python train.py --n_layer=11 --d_model=256 --n_experts=24 --experts_per_token=2 --d_expert=128 --d_shared_expert=0 --activation="swiglu" --moe_layers=[0, 1, 2, 3, 4, 5, 6, 7, 8, 9, 10] --router_score="softmax" --normalize_top_k=true --routed_scale=1.41 --balance_loss=0.0121 --balance_bias=false --router_z_loss=0.001 --init_std_router=0.0148 --lr_router=0.003 --vocab_size=13954 --norm="rmsnorm" --norm_eps=1e-05 --tie_embeddings=true --optimizer="adamw" --lr=0.00162 --beta1=0.9 --beta2=0.95 --batch_tokens=[65536, 131072, 196608] --seq_len=256 --train_tokens=733200000 --steps=6400 --dataset="wikipedia_en"
Below are experts of layer 5 (counted from 0) of a mixture-of-experts language model. Rows are named router (the router's row for the expert), down (a neuron's output weights, with its number) and show model dimensions 0-255. Each number is 128 + 32 x the weight over its row's rms, rounded and kept within 0 to 255.
After each expert's rows: a language model's description of what the expert responds to. This comes from a sample of Wikipedia text that the model never trained on.

# expert 6
router [116 164 114 159 164  81 150  85 111  95 106  90 145 140 104 128 113 193 118 143 144 206  95 123  92 165 129 108  69 162  72 127 169 139  98 183 113 127 124 129 154  84 132 137 111 158  84 131  97 147 116 126  99 109 146 147 136 163 131 126 147 145 139 122 181 150 114 166  96  92 113 117  62 117 159  86  83 126 118 121 139 117  61 129 113 162 131 171 119 139 165  91 141 117  90 116 167 182 109 136 149 127 150 179 105  99 135 144 136 134  86 183 132 171 119 151 160  79 110 100  84 121 166 132 179  93 118  88 198 123  92 121 164 168 156 156  95 147 123 162 108 140 127 112 120 138 161 123 180 167 130 111 166  82 101  81 159 168 124 157 124 145 133 102 192 108  83 143  95 163 116  99 134 162  81 116  65 115  99 180 112 107 166 165  69 177 145  91 172 111 110 130 121 106 192 152  75 115  93  88 179 148 170 130 141 145 104 182  86 154  83 148 123 125 205 116  76 182 172  86 107 137  96  84 144 165 116 186 169 148 114  99 158 140 102 147  72  66 144 140 136  75 184 136 157 108 142 120 208 145 102 142 127 168 113  59]
down1 [116  78 164 155 162 163 141 163 102 163 115 190 179  71 138 101 154 180 115 115 121  85 158  99 142 102 114 141  68 123 107  96 119 143 145 201  99 133 147  92  93 115 126 193  76  79 165 139 110 148  38  73 170 107 105 112 182 172 139 151 103 141 124 110 111 146 147  87  46 115 123 133 112  86 159 107  71 164 129 126 121 123 129 101 137 105 166 140 160 126 138 128 136 193 102 118  89 148 122 133 162 127  93 114 125 133 167 151 106 116 137 154 146 152 166  66 141 138 144  93 115 159 170 110 160 129 155 132 146 164  94  81 142 127 151  89 138 128 149 189 135 124 181 133 165 131  76  57 128 137 101 113 124 148  76 193 117 130 158 140 136 177 166 155 157 100 121 129 152 150 189 153 133 153 152  65 143 173 149 154  98 112 141 142 105  79 104  83 142 112  91 158 147 167 156 123 122 138 153 178 161 148 117 179 162 168 172 134 116  54 139 125  58 172  99 128 123 179 131 113 156 111 210 178 123 110 117 137  43 108 136 135 101  82 166 130 152 137 180 147 160 100 121  78  87 125 139 160 130 168 192 125  97 159 167 123]
down2 [116 152 102 126 191 138 116 140 108 133 157 170  74 119 151  66 136  89 120 151 146 130  76 138 173 122 119 141 117 126  89 114 181 111 161 116 117 141 111 122 154 187 101 185 131 154 143 179 124 151 165 104  81  85 125 138  83 199  86 134 142 130 193 172 143  77 169  88 160  80 135 181 124 132 118 146 118 147 133 130 163 153 142 108 126  94  83 118  80 168 123 189 148  72 152 158 145 137  96  75  80 127 137 138 114 141 145  76 122 114 156 178  76  91 141 117 172 144 208 123 114 121  94 173 162 149 102 158  99 108 172 193 112 140 153  97 120 120 109 135 117 173 129 129  78 142 125 125 179 161 106 191 143 170  64  88 117 171 156 203 127 128 138 180 122 177  99 106 168 121  75  79  92 154 174  74  84 111 144  55 128  94 159 132  98 141  82 145 136 131 134 127  57 125 148 126 107 146 153 124 161  83  82 172 142 164 145 133  67 130 176 170 135 154 118 105 183 132 117  92 109 102 120  99 166 127 151 146 169  81 168 155 132 152 179 145 113 157  79 156 138 148 134  71 107 140 111 151 140 157 142 112 128  90  79  84]
down3 [148 122 123 164 153 160 122 152 122 136  66 151 163 163 182 172 131 107  80 138 151  57 147 169  73 113  78 135 118 107 104 142 157 111  89 163 167 129  94 140 113 118 152 145 124  97 134 149 123  66 114 103  86 120 139  87 131  55 103 124 115 126 125  91 111 104 130 135 155  95 155 117 135 149 123 132 155 138 124 184  86 144 139 137  84 169 123 127 134  95 112  83 139 119 136 131 101 152  62 165  88 143  82 141  61 113 144 112 146 101 117  85 128 160  68 192 107 122 115 164 161 131 122 100 160  67 119 110 118 158 142 103 165 119 138 163 139 127 152 152 118 192 105 166 117 112 126 126 109 142 143 167  81 157 121 166 141  98  86 115 122 143  92 164 131 121  76  64 190 146  82 106 116 129 112 139 157 103 140 114  94 132  99  80 106 193  83 123  85 116 121 100 189 156  64 113 135 191 125 144 106 112  67 202 111 100 118  97 101 111 116 114  96  86 113 134  96 143 159 135  56  63 119 179 139 205 121  89 107 124  30 143 127  64 113 151 168  79 145  84 140 128 136 118 136 180 127  62  95 120 149 120  71 184  54 132]
Description: Film, media and government. Nouns about film, television, publishing, critics and government or politics, often after the, such as film, TV, critics, government, Democratic.

# expert 23
router [167 172 115 154 118 107 119 145 115  86  96 109 124 160 109 149 132 159 104 161 127 162 122 168  73 143 170 132 105  96 154  99 173 178  98 169  90 162 128 130  82  86 141 116  92 183  67  69 125 128 138 146 115 115 181 123 142 148 137 138 155 177 105  90 194 118 129 150  71 122 136  94 124 145 140 130 134 132 153 165 113 167  70 168 117 166 104 144  76 125 138  92  82  97 128 103 163 133 117 122 167 150  98 138  81 102 104 154  83 152 131 180 126 127 160 139 139  73  93 113 135  80 135 111 126 116  89 115 175 103 111 192 142 149 188 113  98 173 198 196 114 166 192 102 136 128 157 129 151 125  89 113 182  72  52  93 155 142 143 158 174 133 126 130 163 118 116 161  63  58 102 130 145 121  60 149 113 106 168 154  97 141 143 139  87 128 161 141 164 112 182 103 124 104 158 131 131 100  81  84 179 185 174 110 144 111 101  82 114 149  85 169  99 111 187 161  87 135 104 169 108  96 106 111 133 118  95  99 145 200 121 102 167 102 148 159  72  95 120 142  80  83 183 174 135 126 167 128 141 143  67 135 183 144 140 108]
down2 [118 140 169 143 145 125 128 158 116  94  98 136  90 155 135 166 201 102 119 153 149 122 171 104  98 119  87 197 104 208 128 141 165 132 154 114 109 134 124  80  84 166  95  97 160 166 161 150 132 119 145 160 137 168  52 150 134  85 113  99 181 157 131 165 117 131 130  96  43 159 115 180 169  75 152 171 146 133 112  74 113 186 119 103 152 107 167  95 118  89 139 151 142 171 121 139 130 122 129  95 134 140 169 112 111  87 132 155  77  95 185 120  94 149 158 102  94 134 147 161 152 156 170 112 121 147 106 166 123 142 136 201 160 158 165  80 112 100 151 150 176 111  90  95 131  72  97 119 129 162 114 107 196  88 148 157 171  94 160 161 112 173  89 188  53  98 150 131 136  98 189 154  89 146 172 147  91 155  85 139 158 122 122 104 125 140 120 130  78 178 122  37  89 153 110  42 137 191 119  80 134 150  70 201 145 154 142 112 125 118 112 104 112 146 129 114 132 127  89 112 110 136 102  82 142 119 138 147 153 186 153 171 129 114 147 190 128 116 109  84 129 140 119  74 116  89 132 118 112 139 121 147 102 183 141 124]
down3 [147 141 166 123  82 137 139  91 129  78 133  87 149 123 142 115 109 151 113 141 145 128  87 103 161 140 101 148 123  99 182 155  80 137 168 177 114 143 118 128 150 109 117 114  88 169 134 101  64 111 160 116 109 139 140 135 139 115 126  52 151 124 137 129 178 138 160 141 111 129 144 187 132 127 108 123 133 152 166 118 194 109  54 150 109 142 108 151 133 129 161 129 164 127  83 133  70 174 203  94  95  92  81 161 150 151  93 173 104  97 172  76 107 102  99 195 139 109 152 137  69 117 110 102 142 219 118 125 167  93 109 151 124 122  83 139 124  83 208 130 187  99 139 188  95 104 145 132 124 155 123 101 100 173 155 111 128  94 154  55 128 125 133 153 111 148 150  87 150  95  83  87 110 123 110 161  96 107 174 165 125  90 111 198  73 113 126 108 114 135 139  98  99 177 111 120 142  83 119  85 127 152 127  95 112 125 100 107 133  91 159 189 118  97  68 116  82 122 135 120 112  67 130 128 102 206 151 115  82 111  82 119 135 113 151  85 164  96 132  58  40 140 175 198  92 115 121 144 147  78 169  82 125  81 139 113]
down4 [122 155 181 104 162  66 116 147 151 127 132  76 149 121 146 120 137 164 160 143 145 115 157 142 174 163  93 135 148 113 194 107 123 110  75 116 129 121 137 111 161 100 118 134 163 141 140  85 123 109 180 101 127 140 132  92 172 131  94 138  86 143 169 121 171 103 127 195 156 158 147 166 130 157 117 141 155 140 141 154  80 137 154 129  75 117 141 110  81 118 118 145  62 180 157 113 125 147 152 147 117 129 111 115 154 118  95 164 135 156 149 151 123  79 155 118 150  52 121  87  98 104  92 138 186 121 161 108 151 137 132 126 138 119 128  81 183  99 161 210 142 113 149 142 137  80 107 119  85 145  72 118  83 178  84 158 192 144 125 197 120 132  94 172 155  87 167 114  76 119 131 111  98 167  93 134 162 140  49 117 134 144 104 120 135 127 104 137 149 176 157 119 141  75 170 185 120 165 174 199  91 146  60 122 142 158 143 140 207 139 107 171  34 110 199 209 169 140 108 117  90 121 123  98 104 109 111  46 129 174 146 149 186 151 126 141 163 191 121 162 135 124 138 117 136 169 143 125 130 134 116 160 139  76 133 183]
Description: Mid-word syllable pieces. Inner syllables of ordinary words and names, often before a suffix, e.g. relaxed, Tribune, Vanessa, appetite, helmet.

# expert 21
router [155 146 160 162 139 103 122 140  87  56  75 133 164 170 174 154 143 173 141 161 132 135 126 135  81 157 187 102  79 115 120 131 175 124 134 147 127 144 106 120 135 123 119 128  72 168 136 112  86 175 121 170 113  86 184 134 153 155 129 109 163 161  75 117 139  84  95 142 120 145 101  77  81 113 156 123  62 114 116 171 113 100  57 132  56 168 139 176 137 127 111 110 117  89 103 121 196  78 175 178 112 157 141 144  95 157 147 134 110 149 133 144 117 145  68 152 151  97 133 102  94 145 130 119 146  93  97  99 186 101  88 148 116 199 100 145 103 146 125 197  72 180 124 118 131 165 172  98 126 148  95 126 188 129 103  69 140 129 131 168 139 134  49  65 130  76 133 135  83 204  71  90 153 150 134 170  83 129 126 162  97 140 121 160 100 145 127 137 167  94  99 130 142  99 118 148  91 108  67  98 157 155 114 117 172 181 105 142 128 112 119 142 145 102 139 152  74 134 150 130 127 139 102  66 132 143 153 143 183 195  76 116 172  86 107 141 107  63  95 136 111  92 120 147 157 121 157 107 185 108 113 152 174 151 173 104]
down1 [127 121 132  73 161 138 150 145 190  84 144 107 180 127 139 129 136 108 174 125  82 196 112 109 185 147 131 164  75  91 167 144 118 100 102  75 174 153  94 111 145 111 141 136 150 169 139  93 120 158 136 107 110  78 117  95 110 180 127 139 145 126 142  84 103 135  86 117 143 125 108 120  87 115 202 153 142 111 104  83 117 156  84  71  70 161 138 144 153 174 149 123 109  87  67 101 152 106 144 149 176 134  67 143 159  93  99 148 177 152  67 108 106 150 128 129 152 115  91 131  72 112 124 117 117 150  97 129 102 164 140 147  59 142 136 139  73 154  98 128 183 133 194 220 171 107 127  81 142 135 158 157 149  94 137 162 101 109  70 110 158 130 149 144 151 149 165 167 135 227 159 113 144  67 140 143 141 138 106 128 132  61 114 103 131  85 185 118 133 137  99 133 151 127 176 148 107 171 140 130 125 160 108  82 108  57 171 178  93  81 148 131  91 127 128 120 156 136 181 130  99 128 103 144 125 124 130  88  74 119 119 110  81 150  56 106 112 186 146  79 132 163  85 157 119  85  80 164 152 145 131 101 122 160 150 191]
down2 [160  81 145 117  91 122 178  96 123 108 166 189 101 131 154 118  49 136 159 119 169 119 121 105 157  95 204 145 114 184  66  91 127 156 124 145 133 145 124 112 183 155  73 101 100 105  87  77 160 134 114  71 121 137 106 127 161 150 134 157 152 113 146 113 115 171 130 173 108 131 108 126 130  82  49 154 154 106 107 197 130 153 141 122 116 176 159 143 203 119  97 116 209 129  92 162 123 161 166  94 135 130 105 138 117 159  93 104 156  97 154  89 150 117 105 150 157  91 143 163 146 124 159 108 126 120 114 103 194 150 149 125 123 107  98  83  87 118 142 102 109 125  87 103  83  80 150 106 126 118 150 131 134 121 128  29 125 168 148 169 147 130  84 143 180 119 109 172 182 189 120 128 155 121  83 139 130  63  87 107  92  85 209 126 119 160 120  91  72 170 110 103 161 136 148 142 137 183 170 133 156 110 111 133 128 123 125 109 127 144 136 121 154 152 116 176 117 161  90 110 131 146  96 133 143  96 144 134 102 132 100 169 177  78 169 104 121 142 129  99 172  75 148 129 134  74 148 228  75 142 157 134  36 147 103 138]
down3 [ 64 113  83 131 137 107 112 195 168 163 130 142  92 104 166 168 113 161  53 149 135 124 123 146 148  70 149 113 144 101 135 107 108 166 104  93  90 109 133 121 121 132 134  82 120 172 108 115 134 161 137 130 158 146 200 180  69 134  91 167 112 141 162 105 133 126  90 150  87 164 130  99 171 150 126 128 157 118 106 156  93 131  95 107 133  88 127  94 126 107 146 144  84 161 143 138 167 148 125  98 163 151 126 190 175 156 142 135 122 138 189 152 154 142 137 157 130 176 121  76  93  77 127 136 100 122 143 122 126  86  76 103 153 177 163 101 182 108  79 162 124 160  90 138 185 114 158 141  98 183 206 117 119 138 141 101 115  65 134 162 148 144 145 165  98  88 101 104  86 144 154 157 145 108  71 197 145 163  54 154 141 157  84 171 121 124 171 111 118 122 170 150  70 133 108 101 231 108  94 120  88 132 133  94 152 123 162  59 162  95 113 123 173 133 107 139 118 127  65 152 125 160 129 124 116 111 105 107 154 147  89 141 119 104 117 200 121  91 190 159 124 123  69 118  79  69 163 139 115  84  99  52 100 155 102 109]
Description: Pronouns and word stems. Pronouns and word-initial stems after articles or conjunctions, often continued by -ing or -ed, e.g. he, they, cast, con, closer.

# expert 12
router [172 168 157 144 109 106 189 145 126 107 123 134 120 131 169 150 165 155  84 139 177 200 114 130 137 172 142 122  50  93  85 131 104 147 137 141 102 126 115 126 143 120 164 101 112 144  77 100  95 132 177 177 160  73 181  86 139 154 117  86 164 139 110 121 178 129 124 144 109 116  67 103 117 136 126 130  87 149 130 165 105 121 124 186  79 142 149 180 119 125 172 123  97 117  99 119 124 127 118 124 106 149 140 163 101 125 118 134 161 205  81 173 148 145 113 201 158 105  88  91 150 125 185 170 184  59 117  59 187 120  93 145 109 159 127 162 128 148 119 153 108 154 178  69 154 154 151 106 125 144  72  78 173  82 146  72 160 159 126 163 173 152 141 109 140  68  51 156 150  79 133  97 120 181 130 154 119  93 110 154 134  98 148 153 117 166 156 114 140 100 118 119 144 120 146 179  93 105  95  91 165 201 152  92 148 109 124 153 111 160 109 129 114 127 198 149 100 170 202 101  83 101  72  86  87 121 114 200 202 177 153 128 131  76 120 145 137 116  99 122 115 121 143 150 131 124 139 135 161 123  81 140 136 133 132  87]
down2 [150 123 145 137 129 104 126  64  57  97 123 182  93 117  74 168 115 149 138 146 125 151 143 156 119 166 134 133 134  81 162 137 110  63  90 125 127 141 116 120 125 171 134 162 112 145  49 175  99  78 138 149 207 137 139 167 157  37 138 152 127  86 141  99  83  39 117 138 152 118 169  69 167 126 108 140  96 101 119 114 146  71 160 231  88  99 145 155 162  63 138  98 106  92 168 166 128 189 133 147  99 118 166  87 122 102 113 154 131 149 159 141 179 128 124 166 152 166 139 141 111 127 171 116 121 108  93 123 164 147 142 109 123 140 163 117 131 169 129 108 202 140 161 142 147  89 134 114 187  97 153  95 150 161 103 134 180  82 171 148 101 115 172  64 129 110 160 152  77 160 140  86  72 138  98 106 154 138 115 123 122  90  91 132 111 112  99 191 163 151 140  98 160 187  83 199 125  92 115  97 164 187 156 177 125 117  88 152 102 111 113 158 165  93 120  86 128 114 156 119  85 141 146 157 127 145  31 152 120 124 122 149 112 136 161 114  93 100  83 118 163 105 145 111 157 133 123 123 132 131 104 100 154 151 104 140]
down3 [ 98 108 126  89  90 118 154 144 155 173 172 118  96  90 115 145 197 177 194 108 153 137  94 134 150  78  65 109 166 151 136 120 139 159 119 142 165 163 161 173 177 163 152  86 143 132 106 183 102 163 112 120 113 151 107 117 193 143 161 111 164 130 167  80 128 109 145 148 121  97 141 235 123 136 189 192 106 139 154  85 133 108 134 147 137 152 139 147 171 133 139 165  84  93 138 156 112 143 113 134  72  99 149  38 137 111 116 136  94  95 101 130  50  90  50 144 107 137 133 134  92 133  96 135 143 178 157 147 100 116 151 111 106 163 210 156 162 138 159 119 104 128 174  60 141 117  94 115 158 157  98 123 186 131 111  96 118 126 127 104 138 156 168 151 162  98 117  74 145 150 105  67 161  30 125 147  94 120 116 119  62 131 141 179  94 103 135 128  96 127 171 152 137 155 154 162 138  82  99 118 101 101  77 163 118 100 168 147 131 152 154  75  63 108 126 136 143 152 101 120 118 150 106 125 148  94  95 116  80 154 176 110 125  86 131 100 115  99 121 182 126  90 147 104 108 106 110 128 111 132 120 155 188 196 162 119]
down4 [164 162  70 124 170 130 117 155 184 140 172 122  85 119 125  68  96  87 108 143 108 114 140 132 117 140  40 153 123 118 115 121 183  16 107  80 154  84 146 146 106 117 140 134 144 150 116  95  72 148 139 156 140 147 144  93 117 102 149 155 169 118  74 135 151 117 175 140 168 114 113  98  71 121 148 168 175 128 126 122 152 148 170 110 119 126  84 112  99 115 154  81  65 156 120 112 156 119 181 131 129 149 109 167 159 158  97 103  61 141 129 107 139  70  60 177  89 108  77 144 112 189 115 122 114  93 131 128 143 130 157 120 106 110 119  67 126 177 142 145 146 125 101 110 110 137  60 146 138 159 122 193 154 120 150  98 123 167 149 150 135 134 168 116 122  98 128 149 131  41 113 162 120 106 121 135 135 224 106 188 152 192 200  91 171  94 133 191 151 139 113  94  94 133  72 127 159 160 148 148 129  98  57 114 117 128  99 120 117 163  88 149 123  98 147 108 160 130 144 137  87 134 133  83 104 184  53 129 123 158 154 141 152 142 194 121 102 171 154 176 108  96 165 129 133 136 134 115 168 146 151 117  95 168 106 173]
Description: Music and list formatting. Music terms and table or list structure in discographies, such as album, song, released, pipes, line breaks, section headers like ==Personnel==.

# expert 18
router [150 186 133 186 158 117 161  61 132 117  72  87 160 156 158 156 143 149 125 108 139 205  75 156 155 164 176  61 116  94 127 152 120 157 161 132 105 188 134 121  76 151 159  90 102 162 106  90  72 123 122 195 181 104 147  94 161 130  75 145 139 158  74 107 159 128  98 162 103 103 132  79  89 118  98  67  93  94 134 125  98 156 140 137  82 135 128 141 110  95 169 122 109  72 139  81 186 101 179 129 139 109 107 114  81 146 150 140 122 166  97 159 161 127 131 178 141 113 102 106 128 131 187 116 126 150 101 113 196  77 118 135 178 146 113 176 113 132 147 140 165 164 135 122 119 136 134  94 138 154 131 135 158  96  99  78 127 141 165 130 130 165  89 112 141  90 113 136  77  59 108 144  93 167  95 145 100 134 112 126 111 155 149 192  76 154 188 124 156  93 125 103 158 114 164 144 131  85  57 135 139 137 180 113 141 146  71  71 109 154 118 145  78 123 120 130  94 132 174 124  91 141 133  55  75 102 128 154 139 193 179  73 108 121  99 160 111  81 128 137 116  91 149 179 161 111 206 120 110 144 110 156 149 166 140  88]
down2 [102 197  65  65 137 151  52 123 136 150  42 104 130 103 169 155 133  88 120 168 185 118 117 168 134 139 138 102 132 142 160 155  63 126 144 132  98 144 169 109  99 173 165  98 149 139 142 157 113 111  75 141 148 159 128 188 132 184 110 140 100 151 153 177  87 117 158 112 118 109  77  92 119 150 128 144 162  61  86 117  47 144  97 126 154 133 114 111 171 160  98 118  75 116 133 185 150 116 143 137 109 151  75  82 131 151 131  91 106  81 123 145 134 141  93 149 132  93 181 133 162 133 141  96 122 150 203  72 107  99 144 144 128 159  93 134 210 157  87 161 120 112 157 109 114 123 125 151  92  94 180 123 103 137  96 192  89  97 138 121  90 101 134 139 113 103 144 139 125  86 148 120 103 123 165 134 162 171  97 140 106 151 132 125  94 122 107  94  82 110  94 110  49 192 163 152 143  78 149 127 139 103  89  83 177 135 195 108 128 133  98 166 106 157 152 158 207 138 124 156  91 125  88 118 113  62 117 151  95 169 137 131 150 133 152 168 102 129 138 152 196  43 123 127 121 114 121 121 136  83 148 100 139 109  69 155]
down3 [ 79 137 103 157 107 166 143 124 175 127 111 123 172  82 160 160 121 129 156 156 153 147 154 146 155 124  75 163 215 164 125 111  86 133 147  54 133 114 121  94 176 124  96 121 167 122 101 146  90 156 120 136 168 188  90 125  75 189 157 138 135 145 164 188  97  95 105 140 135 173 180 103  98  74 113 111 171  85 109 186 122 128 123 124  83 137 139 136 128 102 115 126 152  48 184 154 123 109  98 134 154 111  98 129 179 108  66 138 131 100 167 140 170 114 113 107 167 135  96 126 122 162 128 147 143 162 163 135 134  95 159 115 131  84 105  97  56 190 126 108 127 128 170  91 187 176 135 142 123 151 150 140 119 102 161 213 115 176 109 143 140 147 171 155 104 112 134 117 114 167 148  83 168 155 124 161 147  65 142 166 133  69 100  75 192  80 149 137 174 167 132 122  82 119 104 115 128 100 172 147 128 187 106 179  92 145  67  82 143  73  81 176 131 169 106  94 124  95  93 157 156 208  88 133 160 160 164 106 187 127  84 138 114 128 133 148  67 140 154 122 138 142 103 121 150  92 132 116 109 137 116 120  91 165 123 115]
down4 [118 158 127 145 144  88 120 108 138 121 121 118  98 152 126 136 173 147 175 149  88 160 121 119  98  83 135 134 107 129 114 114 107 121 120 105  73 120 150  92 145 119 127 138 119 130  95 130 149 103 149 128  76 176 109 188 141 158 112 138 134 117 173 168 131 167 119 134  85  91  82 108 171  98 101 114 153 104 143 173 130 115 132 153 109  50 125  97 201 111 181  91 142 119 152 112 136 140 129 126 141 168 224 150 140 109  92 130  96 183 143 155 100 120 121 208 135 134  77 127 172 180 202 206 160 112 149 117  92 133  90 123 172 130  91 138 132 113 139  75 143  52  68 162 164 150 116 156  90 141 169  59 147 136 109  90 108 110 159 139 160 118 197  56  99 100 116 156 190 131  93 131 103 127 105 106 123 104 166 163  99 111 167 150 115 130 167 112  95  78 255  86 142 141 166 125 106 120 160 140 107 155  69 149 116 102 135  66 144 146  74  47 134 179 163 165 166 145 121 163 115 161 121 127 162 137 122 149 129 131 119 103 138 120 108 153  74  82  95  96 124 137 115 143  81 110 128 158 104 138 144 106 104 116  68 180]
Description: Name-initial word pieces. Short pieces beginning or continuing foreign names after a capital letter, such as Bl, Bel, Av, Brig, l, plus table separator rows.

# expert 0
router [174 175 125 169 129  76 183  93 115 117 108 106 123 107 159 140 153 164 144 178 117 135  95 157  81 191 155 109  80 103 122 132 167 143 104 143  97 166 113 164  83  62 124 109 127 128 123 122 101 189 108 146 185 108 182  70 129 109 119 125 155 162 121  90 144 151 110 173  99  78 141  81 107 155 144 137  75  97  92 162 157 123  94 146 100 175 159 152 116 129 157 119  96 124 114 105 135 149 129 139 159 195 131 162 106 121 132 156 105 186  71 130 162 123 122 143 161 117  83  81  92 118 158 131 167  66 139 118 193  90  78 167 138 161 118 161  76 139 119 169  90 117 144 143 144 141 118  94 152 112  82 116 144 112 133  93 136 142 187 183 142 193 120 113 190  68  97 180  99  72  49 112 158 176 109 179  92  65 159 121 128 112 180 152  68 158 163 105 116  79 146  92 144  80 132 133 144 141  90  99 148 163 137  84 171 161  97 142 132 139 132 153 119  80 114 133 107 120 164 116 114 120  57  98 145 134 103 133 158 131 161  88 140  86  89 159  90 102  72 153  86 102 118 136 160 101 137 104 179 103  74 143 162 184 118 116]
down1 [123 114 156 177 125 126 209 126 122 136  89 129 108 138 157  95 152 109 136  98 127 100 118  90  74 166 212  96 129 141 189 140 129 148 118  84 154 141 138  96 118 112 151  86 158 136 121  86 129  68 191 120 130 151 130 143 188 155  66 104 139 121 109 127 146 112 120  78 137 109  99 146 142 130 131 122 141 138  93  63 134 106  89 114 177  68 116 140 146 156 179 156  98 178 184 121 115 122  97  98 135 147  65 188  88  84 152 130 133 119 147 124 117 176 119 175 138  87 150 158 157 190 182 169 109 116 144  82 200 145  85  81 177 109 125  95 163 128  91 166 118 155 137 132  97 114 173 108 149  83 155 125 131  75 109 140 175 118 139 178  75 133 149 166 138 168 135 162 131 123 185 133 187 115 176 173 176 175 149 144 115  74 144 146 139 143 122  78 181 155 123 121 128 131 126 133  96 123  98 132 135  55 153 164 120 182 145 177 139  56 174 139 163 196 157  91  87 154 124 204 165 115 168  97 116 165 123 136 135 109 180 167  98 153 122  81 169 169 122 125 152 140  95 154 159 162 163 142 123 153 122 177 168 141 106 119]
down2 [120 112 178 188 119 138 128 207  80 186  96  96 101  69 131 157 135 136 152  72 133 172 138 127 154 163 132 166 119  99 107  81 120 109 169  85 116 115  85 102 107 130  86  92 129 127  94 113 118 118  61 185 117 118 178 120 159 152  95 198 106 117  93 127 155 166 135 122 134 105 133 150 182 124 154  94 164  87 152 172  77  91  81 165 139 133 164 147  98 124 157  67 115 113 180  63 108 152 129 133 157 136 122 148 111 153 181 156 134  94 125 189 159 148 132  66 159 112 164 139  76 132  97  88 104  89 120 177  71 146 166  95 159  93 140 141 132 163 109 131 129 178 142 156 175 120 113 154 165  94 133  73 119  60 141 143 102 116 158 116 151 102 159 139 118 160 130 198 138 171 137 101 125 164  69 126 169 129 130 112 187  91 166 138 127  77 135 127 129  69 114 170 152 119 137 118 125 152 118  80 130 176 151 159 110 126 110  93  85 122 103 182 138 177 117 180 100  82 199  98 173 125 129  95 104  83 144 124 150  87 133 119 119 116 105  95 168 101 163 167 174 119 109  56 112 162 163 218 121  97 119 114 140 131 142 102]
down3 [ 76 157 104 142 112 152 145 155 109  82 145 150 143 138 114 137  79 105  85 100 152  62 139 119  88 183 112 127 138 138 146 168 203 158  83  78  98 106 171 106  93  73 134 124 170 123  73 144 114 133 163 116 183 134  61 116 145 126 113  59 100  97 107 157 127 108 104  83 161 176 163 165 154 103 138  81 131  45 149 188 149 112 154 104  72 111 148 108  91 161 133  97 124 139 142 153 105 124 114 109 146 101 154  92 185 137 117 132 159 123  89 183 139 145 126 169 108 144  96 136 146 170 140 181 139 130 111 142 130 104  96 102 136  88 114 149  75 179 156 192  66 193  94 124 115 175 120 132 128 143 106 138 112 129 122 181 111  87 158 109 130 146 151 101 118 122 117  52 129 133 105  81 166 149 141  92 151  99  95 135 186 139 138  95 145 148 152 111  94 137 124 164 178  58  35 134 140 152 178  99  93 159 150 149 113 108 128 177  97 139 152 189  67 132 118 185 112 145  77 103 169 100 116 105 124 159 138 158 150 156 153 110  79 160  95 125 105  70 145  87 119  91 118  92 117 149 143 125 128 166 136 194 211 144 147 114]
Description: Biography education and birth. Words in biographies about study, universities, research and birth details, such as studying, studied, University, Born:, plus assorted mid-word pieces.